config = dict(
    num_hidden_layers=12,
    hidden_act='squared_relu',
    router_score='softmax',
    normalize_top_k=True,
    balance_loss=0.00995,
    lr_router=0.000184,
    vocab_size=16746,
    max_steps=8484,
)
Below are experts of layer 8 (counted from 0) of a mixture-of-experts language model. Rows are named router (the router's row for the expert), up (a neuron's input weights, with its number), down (a neuron's output weights, with its number) and show model dimensions 384-511. Each number is 500 + 25 x the weight over its row's rms, rounded and kept within 0 to 999. Numbers have three digits each.
After each expert's rows: a language model's description of what the expert responds to. This comes from a sample of Wikipedia text that the model never trained on.

# expert 33
router:461540541495480509518515526484532506481506531492515506534485530502494458545497526483487500495488454474516480538443487488467486428490461509497468526495501483508528504542472545491483488496487492497441532494508495520518507491468515520551514488504508438516520463473534485447550427536444504487503495499490468498467523459535479505521533493509471501514467488512505491490486489559498547506497
up0:523481495527492498511496487449529510485478539562539511455472449462520527510460509515525528493502485507466486514499510512492468523501503534513495506542484470505506533506537506494493521491506526507514538491508522458531497499491478483502496496482518465538457517471512499469518512539509494493466494519544499515483491540494484504452497531506502485482530443454513504496435503534501504514488
down0:491495505524507482514513457488488497489485479507467519515480464409496488478461508497528487475515487502477501494499526554528496492534479533507440466533484490481488515513528481482519578501483494481506519504501510457510540478492513517478505529504498515529476519506448519477480526499496493532485511493466498493482513559508532491475501462508504511505560502461531506548529481464528488530479
up1:492553496503498536507506526493505552499494471490512517471524520469599512517494512458456516484541487427499500506485495457439468526501501520495474568480522497493526509489512480492518471463528482490493477496451522492523470507504501498545493480485510487472471536503542532520510496496483508485530506553541518503491554505535507506547505500502499450549461469528504471447516466484451498531456
down1:509466528492496522504474516467519532455505486499481500525468482489511464477503516474479527495535534482501536475525482443512467513527479425505470505473463488495523526459529526504498516505507518546508451473455481501442481504461466479508531478518519527499528517535541506490459529468537506481559468522507506522506476506483469496497550516486543497510510462574517495450542497492503543507485
up2:480492502520459515491541525484546498539520454518483564496518468528495475533497510506544539511481490531491518491495497517503501479472520476513508489529466492515491502488505529496488492505499504510461471499506506485476490491493520543462550505497476482496484478506490486461513455530486519515427458492485498497515504545506487465492465496496533511474521479530485505488495442537564504479524
down2:493482527536470496529500555508489500481480475465525539554526512477457522520494519486540489496524500503451508517505521466478496458536443484547484459529523474560454494487490516521482495549509523481511526513502496504488490490521493521484484525506482461497500497471498508502508500512509524498499477465449488460503473546474507487465524464517505479504480498488529492487470464472504515435497
What it handles: Word stems and first pieces after the, a, of, such as home in homeostasis and homeobox, Route, Highway, software, development.

# expert 1
router:483533502500536496531493514499494528502536520445528494492467526495485511505488518519519491474471514485513528505512498535518529474490481483449462510513504522483465496494487486490495536519489490506492531486510512491457517487510464477499475511494507474505484455489525481520506533467524499480557510479490472485470484516510529483529499469489463520522492478506529504512517512461517476511528
up5:474547487556512465522486496501488500455493497434499496510489494501476425517532522500518504514472534492483558499486527494460497511486467540513492517527504487448502497519459480515492539476474466512523499492515541490505524467471492514508473491487494520481479495484535521518479499512486536475481550543473469544513504529534523513525498509497531507548476517470498494562495508515476504522481
down5:503486487495519503496523495508553514536525501552461501532491498508464495507516515475444461486517491486445551482490490501517544501479506466497544506535489511533544449509537494545484535503499491522513477497501493468571552463534497503512514511477504479466511521479513515523481484454450453496471539530485491531501536517559483496525499528507518444529498478494501501496497480502519491504507
up6:496491497524483505474525541528479511496501485480519514506500484507523517489512485522519513494496506482505481489508524504520505517500510543501469512447506516524515504469541521450476526487474458478490517475509502481463482521507499508508554516488484490484524469443538512502471476512512526506510523475532523505468511506497506506512506546480448488475507485454500535488501539534435498480524
down6:498483465536489547499458505515480501539470531479511519467532469491474486541504524520537547512471459540526504519491484523512521472515504525468485490484503524488509486516525458484521514535530536507454503455514491507484502519494499465468454508460526509503507500500501487499512482511542518440498498551506511522494499506523506568496496502480533450474515502437495496503459484489539476497458
up7:535468521495513486525479532528517491485497506496494548489527484504512564481492503546492485504464490484479504538537504480463513475514470480468472487522510517537469457506470454450445572478481500526448487475500508544483544498525477484518503511471516492513488509526507511459530502469467486471494476535536492521504499485512546475500508498552496523501510517507510489466513535495476502504488
down7:479448448525492519476476496519464498508484465485507538499504503471471503515507530501481484521479513510556505494509478476483498497466517497517462539477467526463463539469513484535520487484476531499457480520523458506496510550529536491482487490521550473469475516526486472499481488488491507533511509527559523487457521501482494498481489441509491511520488544481492495499456478525497463478503
What it handles: Parts of team, venue and place names in sports tables and rosters, plus table rows and separators, such as Kansas City, Madison Square, Charleston.

# expert 36
router:490496514546505502528450506508505501514515505467499481494446545484509530548446505507508497478545472470508510449502493472506499440487522517525479500494542495507517456487510470471510478524463549511517526498558481528473520514495488487515510509493499506512553498486522499496480487521512474506488485454528479503444509474538461468502499478505549496535482566512475520483510530500474481503472
up0:493486556491547513461516488529490498446531499487512512494504525513503531513529515493477513497487468520481490490447484484514551472509517550514524494533512539515494510526500486484516456482466513493492448496537480513504501553499474519498529492546471517486471469527492525483512504492505508531539496459510535529485471437515531473506485487500494479528471498538493517513468494512521496522483
down0:495485540498488443500518505512521493492513483472507535498523533530476477460501476481451498488482516474513519516493451522493512495512452533564519491508551489513463506518531511492483540501527531490501464514507539534503502496497570439500549519530510524472499510490542518500480511505527521472469555470511567504465514522476477481485462530518501499509508502504476570480494477491524510489519
up1:494492507515472506513526497500491521469492496511455462490529545475504483533516574503532475510502454519504551495475485498520554521503539488499487524508485515547508500503540511502501470489531457477499531540453488498495477495493494485504521509496495474485506528505472500523533532491504489516506516500431524489490512481483521483528480463534494515504525501505494498495479538504484525504468
down1:496445519483516483495518468441514475515487486482503503482498447542509510513457498489532502521481498521490509462527513516490478492489519498542459516488491516481503483487500532514493479454504518464510512513513501452526481496516508507481514521517530467530516526462484452492503536527521510481564576527516491508512499473530493500532500507514518547523546559495518501484535483534490476493524
up2:500523477502488477494489512490494483550530490536505482475467533475479510490480491517445557504538491488489517449470483491501510529514528478529485464538493468514483485495506504501510485525439533487480547549489523512514493486506526455487528486443497517474508511511454488477490548536526460538502522502501470494446487477519523479483508496468520504505482456503510536514493517469513488474518
down2:495541511494510477483508477536470473486478509553513498557490478470469543516482465509534496561541487491479506485481521517506500502517503506511491496474498524488495487474513495504477488453514498462473497454461483475552491477490491524524487486507483484509530511472487505482500499505550506453522513471520508471460498461531492530491525491517516506554495498458501488523502532473544470525493
What it handles: Modals and function words like not, would, should, as, plus naming contexts such as "named the garment", "Species", and romanization commas.

# expert 2
router:517463494511544483516504488536523500519506504452537493520486524519501463482494495484496468455547506493530481538482523505488509489441502479470495494507533550529516516482529479561476537520551467450509477531526525533525501524528513527531473498480541540529527526557494535545486549496515474510536476462472534499526543508480459490488548514473485518497500530468470497527503478458471466474501
up0:500515508473469470520502517431541435492511460519511465478488492504460477493526514466473440481507495519509517526532496466477525519517526489491495505504523504482498523539461488546461484488494490499503485518515501511498467529474489505510525493502486506474501524474470471476501508502464504516525515489460445480472501514458541486468531506500466531553506524475492511509481527535539520466477
down0:476504505519481512494466492539465488475471505515486502524465535527520536487485539468552468500501517522520521517488491500534498489499533516502475507495460493440506508522502546500515532503507542474505483537544491504484528553493490512481511496513535509521543479508503476526515505475480522495506469515492503495476450473460463549493453495490490532545498550520487506506457527485511546477496
up1:521546521508538521466466467479527499479468500499491487520524486482504551505467499489507505500448497521515516462486495487504453541543519483476521496524465492475513508508489479496448509476472489513521505497465509491467517524516485517484553493474551551479507484473516466487480525494485514509464479506540503517516507480471514500478516455476509491464483500468546473473483538474516512514501
down1:472525455509473526462484487493534506464490486509521514535467475473538419503486509449478487474494443514484554516498516533480462493490517461494507493503490502503500516480484484502529535468522475521462443474499500524511529464530494524526517500492554503513510491503523475510469466505475482483501476544433510496488445551478505461509468526508478452488547490472503482434496468517487497543548
up2:523492505507463489462489492496491467506518518458514476472501507531438496498501533488514519434472546474508504522495500470500524511476523465457500499505529536524516482485487495488496544522517511506497487421482502451491530482516517525481513540472505532489510471475502506529491492478525460527501501484550479510508480508501480501513458530468486505483506522517472491519505559519475513493546
down2:533519499563532506471526504485503565487480513481474490560509496518459523477511497520532496501503538504513517477447494501508505506512510523495501470489471527499551502482479511490449515502485497457500506510521525502481442489541531509488491473494496497501514521473490468512499534502545532487478542519482510452484510511497460499533527496510492485518508481522515445493530473491536506526569
What it handles: Capital initials and first names beginning personal names in lists, credits and headings, such as J, David, Chris, = Bill.

# expert 18
router:487493473500515553477513518499470485487508475529503523459531533501500450525491507468512550529485525469475515511530510468490546536512497485524528513518567465498492497488465488472490533467517521476523528471508554455465518499461464478511492517507516486497485491509510493515490453487476502509514472498479544504488487521479462496536551541477484501491484489534502508472526491498490542471476
up0:477526535493546510536508528501516490539504484450466489560470467498500473537491530534502511570524496502500454503476493524498510501554434466455513584460511475493510517439508492492490494473546528523486528448487536482493490450515439470522488505503518516527529544444509527504535492471514508505503502523517507489501520535517502485504493464500514492493493479455501510489463520486475517454507
down0:573531495507523479498468553455514485488495526512514518521466494489491519520455521534509497505440528484472503506488481514476531502481478480502512498514513503537555492504527511516518518469537464518525521486468543479535499502455501523537478478496511489461493526509490540514502488495491489469481500521550467501484482512500503467483539502504493502496474477465520462513547504498474439483514
up1:506504505523541505518482512516500486475480464510508462495517511487507469523489478490516491505490519528536455503483453499487517514520500483514517506533505491456516498538499445496537500496440483495515512500482510497505543528492547508470503542484471480506454535507493539522515454533517488468467537538507486504546560506504481491505531526508443506474490511502480539465486456532487519487475
down1:478494462543547496479522513486533501483494462534465523494507497529509541533453523520515504485467484504486479505517504522470492527517515460556486499482521491527525533516515506486521518525498507528497451460497514538466555504486505507494483524504454460488509517561527543446540528518481508498509539497502497508481469506491482497468524533473480512481531497445456479486548471490522489478469
up2:480465474518460525449564508491481471509467507501540533469508460498546522506501501532467503524528492506498566523560491488552493526478539482475494486496525490473509457467474497535437557523522509509484493488506519481507523491508461510516528479474474507512497520466462528459499507500512490509475491514509525540559506500501529504479514547468486505512503540490500479473489493521505474492512
down2:467514516519538504489487474487462494485516480482482481550465499526541495461507476515474503440481480489488489451489505467525470494475521510507494475527466492528503477507482488521497490500493564494512512476503467545504467479501513470526538497546469546491489499515465499468509521459476503484466553513496494480504478520558481444540529511484503478502474510453518487457477474502536505525540
What it handles: Mid-word syllables of transliterated Indian and other Asian names and places, such as igan, man, war, Bh, Khan, ā.

# expert 11
router:502485513503551519542509517496528466482503457552501484507491492498502510535497500537550498517478479485545531488462470523532487486464527454520485490461503525504482508523487534482511535516514485504498525507484510563490491515474469509529510474461514465495496450453502536473486499490554477518530487537513498495487505464502509519490471464460493452519517468465492505503513487528502479493498
up5:466433517482494449508467535517465497476544559458551533460526547507518499523492509485499467503487528540508505494469475506518513506505503499511491483540494495533467518498494490456489501530489504499517517522473495535504463496547495488503463478491511469476473514481476513502511482464502491490491470500471476495504522524468497505499520541491469485490494500524537467515453526545503505450535
down5:549492502571504497455471514482501537535513513520485517544516516481491498523499499486459523525511510543461504539517469458468447487489532476494481476504548496546437486519477524588486493501520511504493488478459494509489473486518494458492489488511510543520506494478527538495523470530492554487527479497488544487513511541481461487461470511473502470523516507460508459476482518473488531550503
up6:511581502500487529518469520494484481537545502519460519514485482502498480501514531486537523495567502533493514516512512476514477485490523514494530495471483488476535506501486513480503528535479518528493504516500494518534474524484467541497483482483511531502494538492512477497572463508505538471549474485556507482510499483464458466494493502506494499499501537523475485490500497488509515503542
down6:503489479473458540443468504518455487517449497505527440466500490509446435475496553535481491484517494506496520464497505493481483497473550508481514515478506534487516464466498512524477485497486547517462537518546479501483491515522506549514519526484540505477480457513482487524528494501508471511495502514513512496511498550495469486482541482481532496520497465478479445476494480540521495562500
up7:522458478497526516533546515477543465460504462452512491526516492483459504516513501510470487540570489496510526490516532524495480461470488544493500510483469498513514502523470565478507499516498505506477497494549502502507511484457459491522482488486502490502555495466564546540502461543485538485539529535458485524511467494452500505480523475521513493476513454518467493491525506472491520562462
down7:446485509495508513536526486518542528497517508492497448515521504519509482502499473517525502531518527510479499492560489551523565501463512524486503547526481496498531517468491533509483509483478505521528462458506483493521516493462504477485466495532522475516501504519490463474462495553492501444511508499483503515473423486436508508496509527553495489485509479486549541478510487507487535541502
What it handles: Year prefixes like 201, 199, 197 and periods, especially decimal points in coordinates, climate tables and numbered list entries.

# expert 25
router:515526483485521503501513500541498511525501535524465468510476517491543511462510499500525560519520505477472490512547542503509486498514484480468522530527534474500520509496479492455473526462477486510493476513458469520493511483517531547487511477506482535482473521487489495475509477481476501542454547500511478551455484473529528499499503487520447534515480506493520516481525483510526527509466
up0:552518517444489419517545485491499505467454500485464522451499534513501496515477490519494529530507500521498470489539545522500509457499550491491483523486476489542543485476496493505511502541454480491511499546508474513486506562479525492496496478506519455506511513511514526532440487542498525484460503467551503478541501501480517482492508423499469486548510469488483515522493510479479529487500
down0:473516484517497522546492522538490503514531466484528501499481532495468510513530509464532489519484535492473475485498480461549537488529518484517489512504483534490519486488497485534501509534535533536474504512479525502554493486539472526493504497510484464483488509526531494527518486469515522531528530526495464492501513475459483431521467490512488474469465506477500544502473476524536502488505
up1:503524486476496525510478505531519546512495445505471532523465466475500513482480525468476509519482459464486490529456528495483476517533523506470504475524528527535476456513501525475562480550550506526500493504497526504536483492495460514485466500492479540507502524477480476473461475510451446478479512479528524537509507556484497516525474494493514500478511514513523503537547513492466477520479
down1:487500492517500463463537480525560494510476512534477525528521510524482508491533485491506543488438485529511525473488483496527512517488476487478487528476502517458483488512489483533510440469513517479476496467480520539481526440500496502536472500468485504499512502478493511473490503495485488515508497516503574515494513543456550512485536470479453517442492494546500490509520527534520494533512
up2:477557464494468494485490536482510511535498480524502479517479534472511520556506477521478533472456463502488515516487507512503516530448480463481509544460496493505435496493504518523528532479470543466560492524536527463472548498538525515452527546491489498508460489534529526509561519497503534514486472465510502504517520501518528471529469521484505526471453458487535490524487527517522520560483
down2:472516489509506496501507500485524509494501491483495484470479520528570489510540484487489473503488441474472546514524503500494507501435463476481508494479492513500539531483478551502500499504472496444547464508501480474497481478485580507560486499494523496518520462529486518547477522527478509491472476489477487465513515517511485494502483522497526490547452512508502544515475451508493472513463
What it handles: Sentence-final periods followed by a blank line, especially before a new section heading in species and short biography articles, e.g. Carangidae.

# expert 5
router:487496511511522500510500529521487475484460527555493507505498531516504511505478509491492510499529483462517496449455514477472480476482510504531521525482549517449520521511478577480528472485489507508505541532544523513459483524455536521485531497540499519537558464472527542482495503470522486483462471509494503497447464524525472514503532540501533488558514524525466508494518474489528491533489
up5:489518510454476532495526490484523484487497487482491570504459539490513478514453460472498478515531508494493523495501519466494495476467516541499528474483475492486496447533495439497527480513500495518472498502473494500558505530471510472504502509531458510529510487484511486529467526517452464497522543489520459488487470524514508509530539470477502482484499486476463510537520515466498540519499
down5:517512530470533551523494519478523496494474485511486463515514505489472545469469502495490498505495485506450512489514501496457488471487516518479486529475454486467516501508529469489477482503521452464464510496488539455500498505482502494465493493482471493504461518497537521471510513473495496526503506520518469530492478509517486540529518509486550508548492482481527466511483496534518526518517
up6:506502513552477487494510524540499501541534509539482545505538489533495469513501504521507486519558498496539488535531453503462483506540469482479514537490493525447529512491512531483481533496511510480470505502521512507415501485502521514522517501487473477458476494529462490521475481498498487515506467480449489496499533478505514491498475508467529519509544494497534518511482475493479473487481
down6:506472488462514481517500507443437525502516531499459476522520470494500505478495531492516479494517496489510496474524468473490497546524488522501468500509513502533507538477488468461489473495516458531484489491518525512497500546525485495504512513533474474528488526495495543551479548511502509477472524475470451504498481513483506500522481498491515514486479518517528517484508458522548471500488
up7:493495527480532532521527488469500492466535470494495489514531491530497472517509479472474553517553518507541500485495519473499505517495529457447515493488484470484488480493472486507494500515523492477526455509500517470507417519503499514457476491512456479530454498487460513492521483533477521491492553494497476494512546468527508529504478513480483531498492497477518483513481516491474540493500
down7:500513510545510447518488492488440507501501522513486533491453520511500514498549554501523465493493536482524501529494482488507521506533454492485528507478424511485509472460488485604537509528520478481534537496527528473459494472533508524514508533498453501438543499490525486485514519503527479470490485462509491488528539496539498515456521533506507497472484509464514493510513532486543470494511
What it handles: LaTeX math symbols and operators like \frac, &, λ, plus single letters or first pieces of names and words, such as Od, Le, ec.

# expert 17
router:511527482512486558512524526493546509492541506477549457492511523500493528511494471462477509519545489516511491482512533500527512473495527480488525511502494464490531538459496510514489499513500495488500522498497495504502479503531458486503479486445482490510521483508443445547492528501502526511548502462537503519505496494510508506545492509518539513492515467491496481469490486526495543506540
up5:439457517481482485494511484488505454463483474511486504495509478465507492457481469492502508482520526480462469525520499480535541501534465460493472483507541502513466501515521495527473512495469547522506520537479507490448501491526485517530482485477491484514511506498487453489481518452510500507505514537537488514502475524494499490493495497519427509514521537459502477481513533419491525507466
down5:503531474551502456481509508526502503480517489535441468497485497510514451523523506558539495496494537494514505493550527481503484524533468499497503500503504460491491462491508482502445474521508531519499549516531481508496515526528468536478461520524468512576471501512460512515481490514498509513504533494499532501491510531540473473520511498577487499539505459515469493501542481446533531472521
up6:468516494496528465533519488512510459513524480553525543504514524509547441482481504513455541522500527517509536513531517486490520510501532521459483484519489462501522522482507490529455543501488483464459464508505492491527505501508539465526471489497515549514477465549511476501458501529489489536519515506515507547500504483521466495496530536501500502541495534518525502511479529546472525524502
down6:524502510509494466470498471499544509476509472495525489509506533498524491517532534504502530501488471478533498489504520493489511503520459486498476514527500499520453553478532509516460467500442492477489487525511509478525514524481509533484492535514471529499484494495485545527520483486437527534519463492521495481488498499513505503490493578458505495495479527519536460527508604488499481501494
up7:520496458538512528532446523528496502517472492463509478487452483521495481503499515554525532517486464505468506516546441519517462486518491491514463550532493496521496511551498496508474563478490505461463518464476480504547514523510472457474531499505481501481470457477480497509496490492509541520519492531512507483501479485481490458512497516504532531459561487523496481472542517517535552533536
down7:492508495488479507527504506514498495500525507486521517480493508460504483457508515490494440495506514466492490490531471543507483484526499428508479490461525531529493487531491518513529523488497552465519507520514479538491511486485452526460507498500490438526520481458482547452498514521525507456506490488484482455526489542453489529515519496502494537495471543520475502479489486479449527525498
What it handles: Final pieces completing proper names and titles, such as Sh-rew, Evangel-ion, California, Rangers, Street, ville, Records.

# expert 35
router:491518501476499528459485490509535510510495469491504514505481501491518501510509515500491482541504487496517513469504497507498463521510439554509499473506481436474484502490455482497512469508504507500503524448493506475507523489492490502503470518467471535462505474532472496486504504496477497518501503527525483523531503501506484533483485467512486508506491516456477433530499525490476537502499
up5:518532522472514473513498470492464485528483511524477510519546467509474484453497521494491509523510527478490456458469505514508472486478472549480521473497514499503496498519421533523468498470507520499487484522532475511535486537491536491463525525486486466503481576477518515497454491473479501542557510480528508489530507499500506522469528463499503482539508475461493523553533482502519508503514
down5:457527459515510454486472503491484484505507473491496481549497508492524493524518480510524514518517496517484494475470479509508499493492492487507512548501494495537440510521508503488522462518517499529511522521494511444461490466536503520473513504478479518524471482492515471512486497517484526508504502492499490494420481481472468462481468517467509510504526554455510514491518487489507508519546
up6:545537515483513522492496502479509508469481475517559451438499526523494479520475463505459468491508529545493507491510503484502542483505544532517520490456498533497518476509484488479465492502475446544518520437524487533499482494474515488536444500499485504525486514456493516512510445479488517496492492493483521502495503495483533517522469487500492509514498513517526521472470455469491516516525
down6:500524513492482541458506514493471449478508481514558491538548453482485483485506523463490515490480468507504504486492576496463495521515516546469457455501524468484432482461480537497475485539541491499516473530491493477480478509498505457534480491487488486478497506485490521475501489515532487477482509484494498481508537540525470484452564470505512482479478509506540493502466490517478509504522
up7:487524532477475524501457564565534513482543486485463511560506479517515508505485524504496488518487508502448537486517496494486482551475460469497481496532508559537509545509485471513497478518474530472497494494486471472522471510426477503526507487491485542480548522514511498522502492461494509461485532504475526411472499481490525508528511519508478516504488511517452512502527474510472524497521
down7:527474527498454520499524533486487517499476510506505459485461502518508477549481517497496506526502497443472491528517494514479504502486462502494489482487506559495489498501496485502457493536515552550509476495463535505482497441468460465508462547490502505496504524489488497496534497448489464543492496495476542482504526543532539480506535532517488480508467515485510479528566432463527532465540
What it handles: Nationality adjectives and country names such as American, British, French, United States, Congolese, often after the or United.

# expert 29
router:509486544495491494531483520550467507505501544549481504534499477471502502474481532461489502534533515471501470507529470511467544487501496473531517532551495491475511484496518497514491556516486516471504501507510474521464531502498463508484495499481494490512504484512532516516451526504453482506515487485500508495505521498474517528517501489499502497530534478489532531499514510519502493474521
up0:490501482484514500455506495512465513502495514570478525495531523494505525501459543476514523485533465481509501473490446516503510481502478500450474511482544494540499499523521497462460523486493519497456515479508493517497528472482515505510503510514485509540488506521497473523522562518501489509531525516512536502549547521504482497520520488488462504480552457515469505569499525521495539523475
down0:501511531510512475511521544466457535507511467452491504546507525481472510494465524482483503505490487517483531517484509500504522488522487461461456530535554522485471550513516506498501527480523500531523487534498480472489499499524515482508487484498491523462514515484496550472521504511520512515483534543509483448495519468509493499479487493475470499458511451508512517541464477549519550502479
up1:515519523553539476506506536503523517529488536502514474466529487488543573489501478485486500504496459468506507492511485495511500487521508490474489475524474518444515477471516442509520485498513505494458485514470491457535531533519510490491509481508492551506451493482502500510526460502477504456490525496529493531468540462517508513494494499494512471497536473485525495507518464536459526502488
down1:486502526473464512460521499497466529488507474546535476508508489438502478447489532507478525461527538517472495497515479476510494479533513485488454483552485513510478520491539441515521480456528448510503490580557497512519547494469476506495500488537458527520534485489525509492481472481478495524446516546530488499480530505507530472490515473480499472544528559504481542457505482491506476488468
up2:514458492484494533442507532514527473482471479500476476462489552502480502491511476525496474549479523551492519486434515490463486494451528497511513487521552515516574553515488506533493511507454512486480517492525505481509511493511507516486494491499498476508499534533498511519530507495466524500494497510520513533516467520508491500449515523541496501550489503518532520485510513510506477472477
down2:505458508531488472495533521502514478482520501429464494489520521527472545523527539577521553523518501548506503499521463509512492477491508506510521482507486516470495510494486521495467518520465509524541463466518468494484498526471528501520518489502482481514506506457489463500494549499517520426508495489443525467511497498490488527498551487516443473500491519495491532487497507545535488514520
What it handles: The word of after city, University or Emirate, table cell pipes, and list or move numbers in track listings and chess notation.

# expert 16
router:530528474475524470496494498448504491477536466509520518490514497509494497519536478476488536496525460494524512519489509551476507487510499529496510493499521517514494512519469504494517460499434515470497505510513481491507464460471520500541479526509467516521513474449508475467504450480523482484503542522532508489486491494538516494519446529503492489503504462483485475473480479514509504506526
up0:463492471502481489470526491503536520510466502496516530510490519556487528486472465464517517515492522498487473485500500472504485458490529500495497518515527483442517527450487502509467526499516561514500524475513520500508502519476505522503490438531508510497427534513512492536524491523508548557497502513476468461511463483469491483499493500512482543479510511471489517479504489518522485487472
down0:513511490477471487526512469501482457507468476465544557490484520501513483524472449513501532517484530473535478459499516528493506517545501504508527488463511548480485490506497505493462522543516522522477540476485478453512517486492503540509493524549505508469489534499480463511474525484443486521504520506495472531520446550530471493520450491535470526509530522516484522477488478522500531498468
up1:495484497510498526451473518463487503437495511548509518481498506469541533481558472493473505531545525462533503466534534509511518465479496528497529458502454501509502524534512485485489494489498516480506509453485496507500499497514516479491474516445463521495506512489537491496500497482452509491495500488476494484527532460471520505498504500464558513494541496528491544496467483555469465530462
down1:504463492492529481483515460514479490467511502490537489439504529497476487464498502470462465495452525476526456490560482491476483491515482525516524464505519487557493490494503521478509468532486526479512450456484486508462509490513535522487478519491476590494507495518458495507535489530510497498499519458533455505532507524496474508510541493571490513485507527496534503495472447482499510541505
up2:529505496505506445477511502530502525533557482501491517537505540495514519476504493472528521507538443465495477523518489511506487481489485579459495527488520480484529490480469483499507472537477534508474509497488509550444518507471524524443502558480528477519524536505496475530487531456507548487548457498484527489513513530486514498497504465500438505469561437504508479533437537486489522487467
down2:502532509492477449512511523524463521544489471501487492475491517490519474509491464510508487511526502538558550491475512521488482517505482450510478473516537505541541519471496520492488473480476507475450513538498510526500480521459553465491514490502494483450479448530501496513476478519513515472517483528517522490549510506483470532532518471480475476480496497454521562486523486482574488469525
What it handles: The verb "used", "to" in "to the south" geography, and infobox field starts such as Demonym, Location, Developer.

# expert 31
router:513489534500502490550500503539493528518460539507495458519548491495499531486470501520521525500485502504484513500541509522504482473509460484510503452528480490516527447478523529512505515516470536471543530534511509498510545538563502545539453534504517497511514559502530499502510490518481510504479491471535510524477476481468492481512525508472548504506509476498538471522481508507484509518497
up0:477493548493523503532493489501503521510556523539474485441485490496540498482488467502546521485472489515458530510528525496456512543524478532530511501497469457518520482547452494499489512504503498484457479527474514496497469527497510486500504486483476488530510500483510527487488473475464502433543464508486485530489477513513471491494499523528502488526500477536483488510503515508447463488470
down0:533524510550466553466502526506482506477527506527474447457541502522473487514492527495549500490531430484521500552496522500533501479496535521496513504467479480465519526516500528499498473527484489525523492509478497516500532504472470432504498524452481504493471520472506545526467529469521481515516503477487507505522497508487509489479529493461546483488516508559498501526509485466479510490511
up1:491486468541443557451512509496497491483466529530498471476485527484535551524525498513478499517475520489501516493506461521501505494473470475520468511497485491518508484490455469514482531512520526518505527465458519481501519498532510490505499532537503520454511515495487468506506482481528480559452510480473489524533509521502500499513468483542531502528466520491547531451543493519533507509515
down1:486488506525478452468510505500508530511473453484492490487497511486427490529492502512478483500486493533497491491507505516445504477499472472511537476494497516529538513492492475522536486545536498542517574521476540526475481506463467503496549530509495470473507512489484507523511469484558495524509448462474505524485498493487493458525554491498525466489496521507500515453504538544491522477498
up2:475553492544480524527525509555492505488540531488510514528487494518512489503497498524555468517493494476519490516510510516495503525444517532498488520464525510479544542493533488494494470501490472521485483471543497488495503484509517472539497505500495532503486532467482532429477457507508542493517494467497509531553458476491498514478543476502501505500508497488466495514475515493524498507467
down2:534539437482468507483547453506481520456515526498498418482453531486494478530484517523479486480498479488484532508509507515520503457490511514524500455527521488498533499506524530511516508496509486509462521526452508492522471511523464468506509498469467533507513498522469485505513542471508500479486479507459479516526484540516475517557525518493499491504468460492499524497503552530479483526525
What it handles: Direction words and road terms like east, north, frontage, Route, I-40 in highway and location descriptions, plus various noun fragments.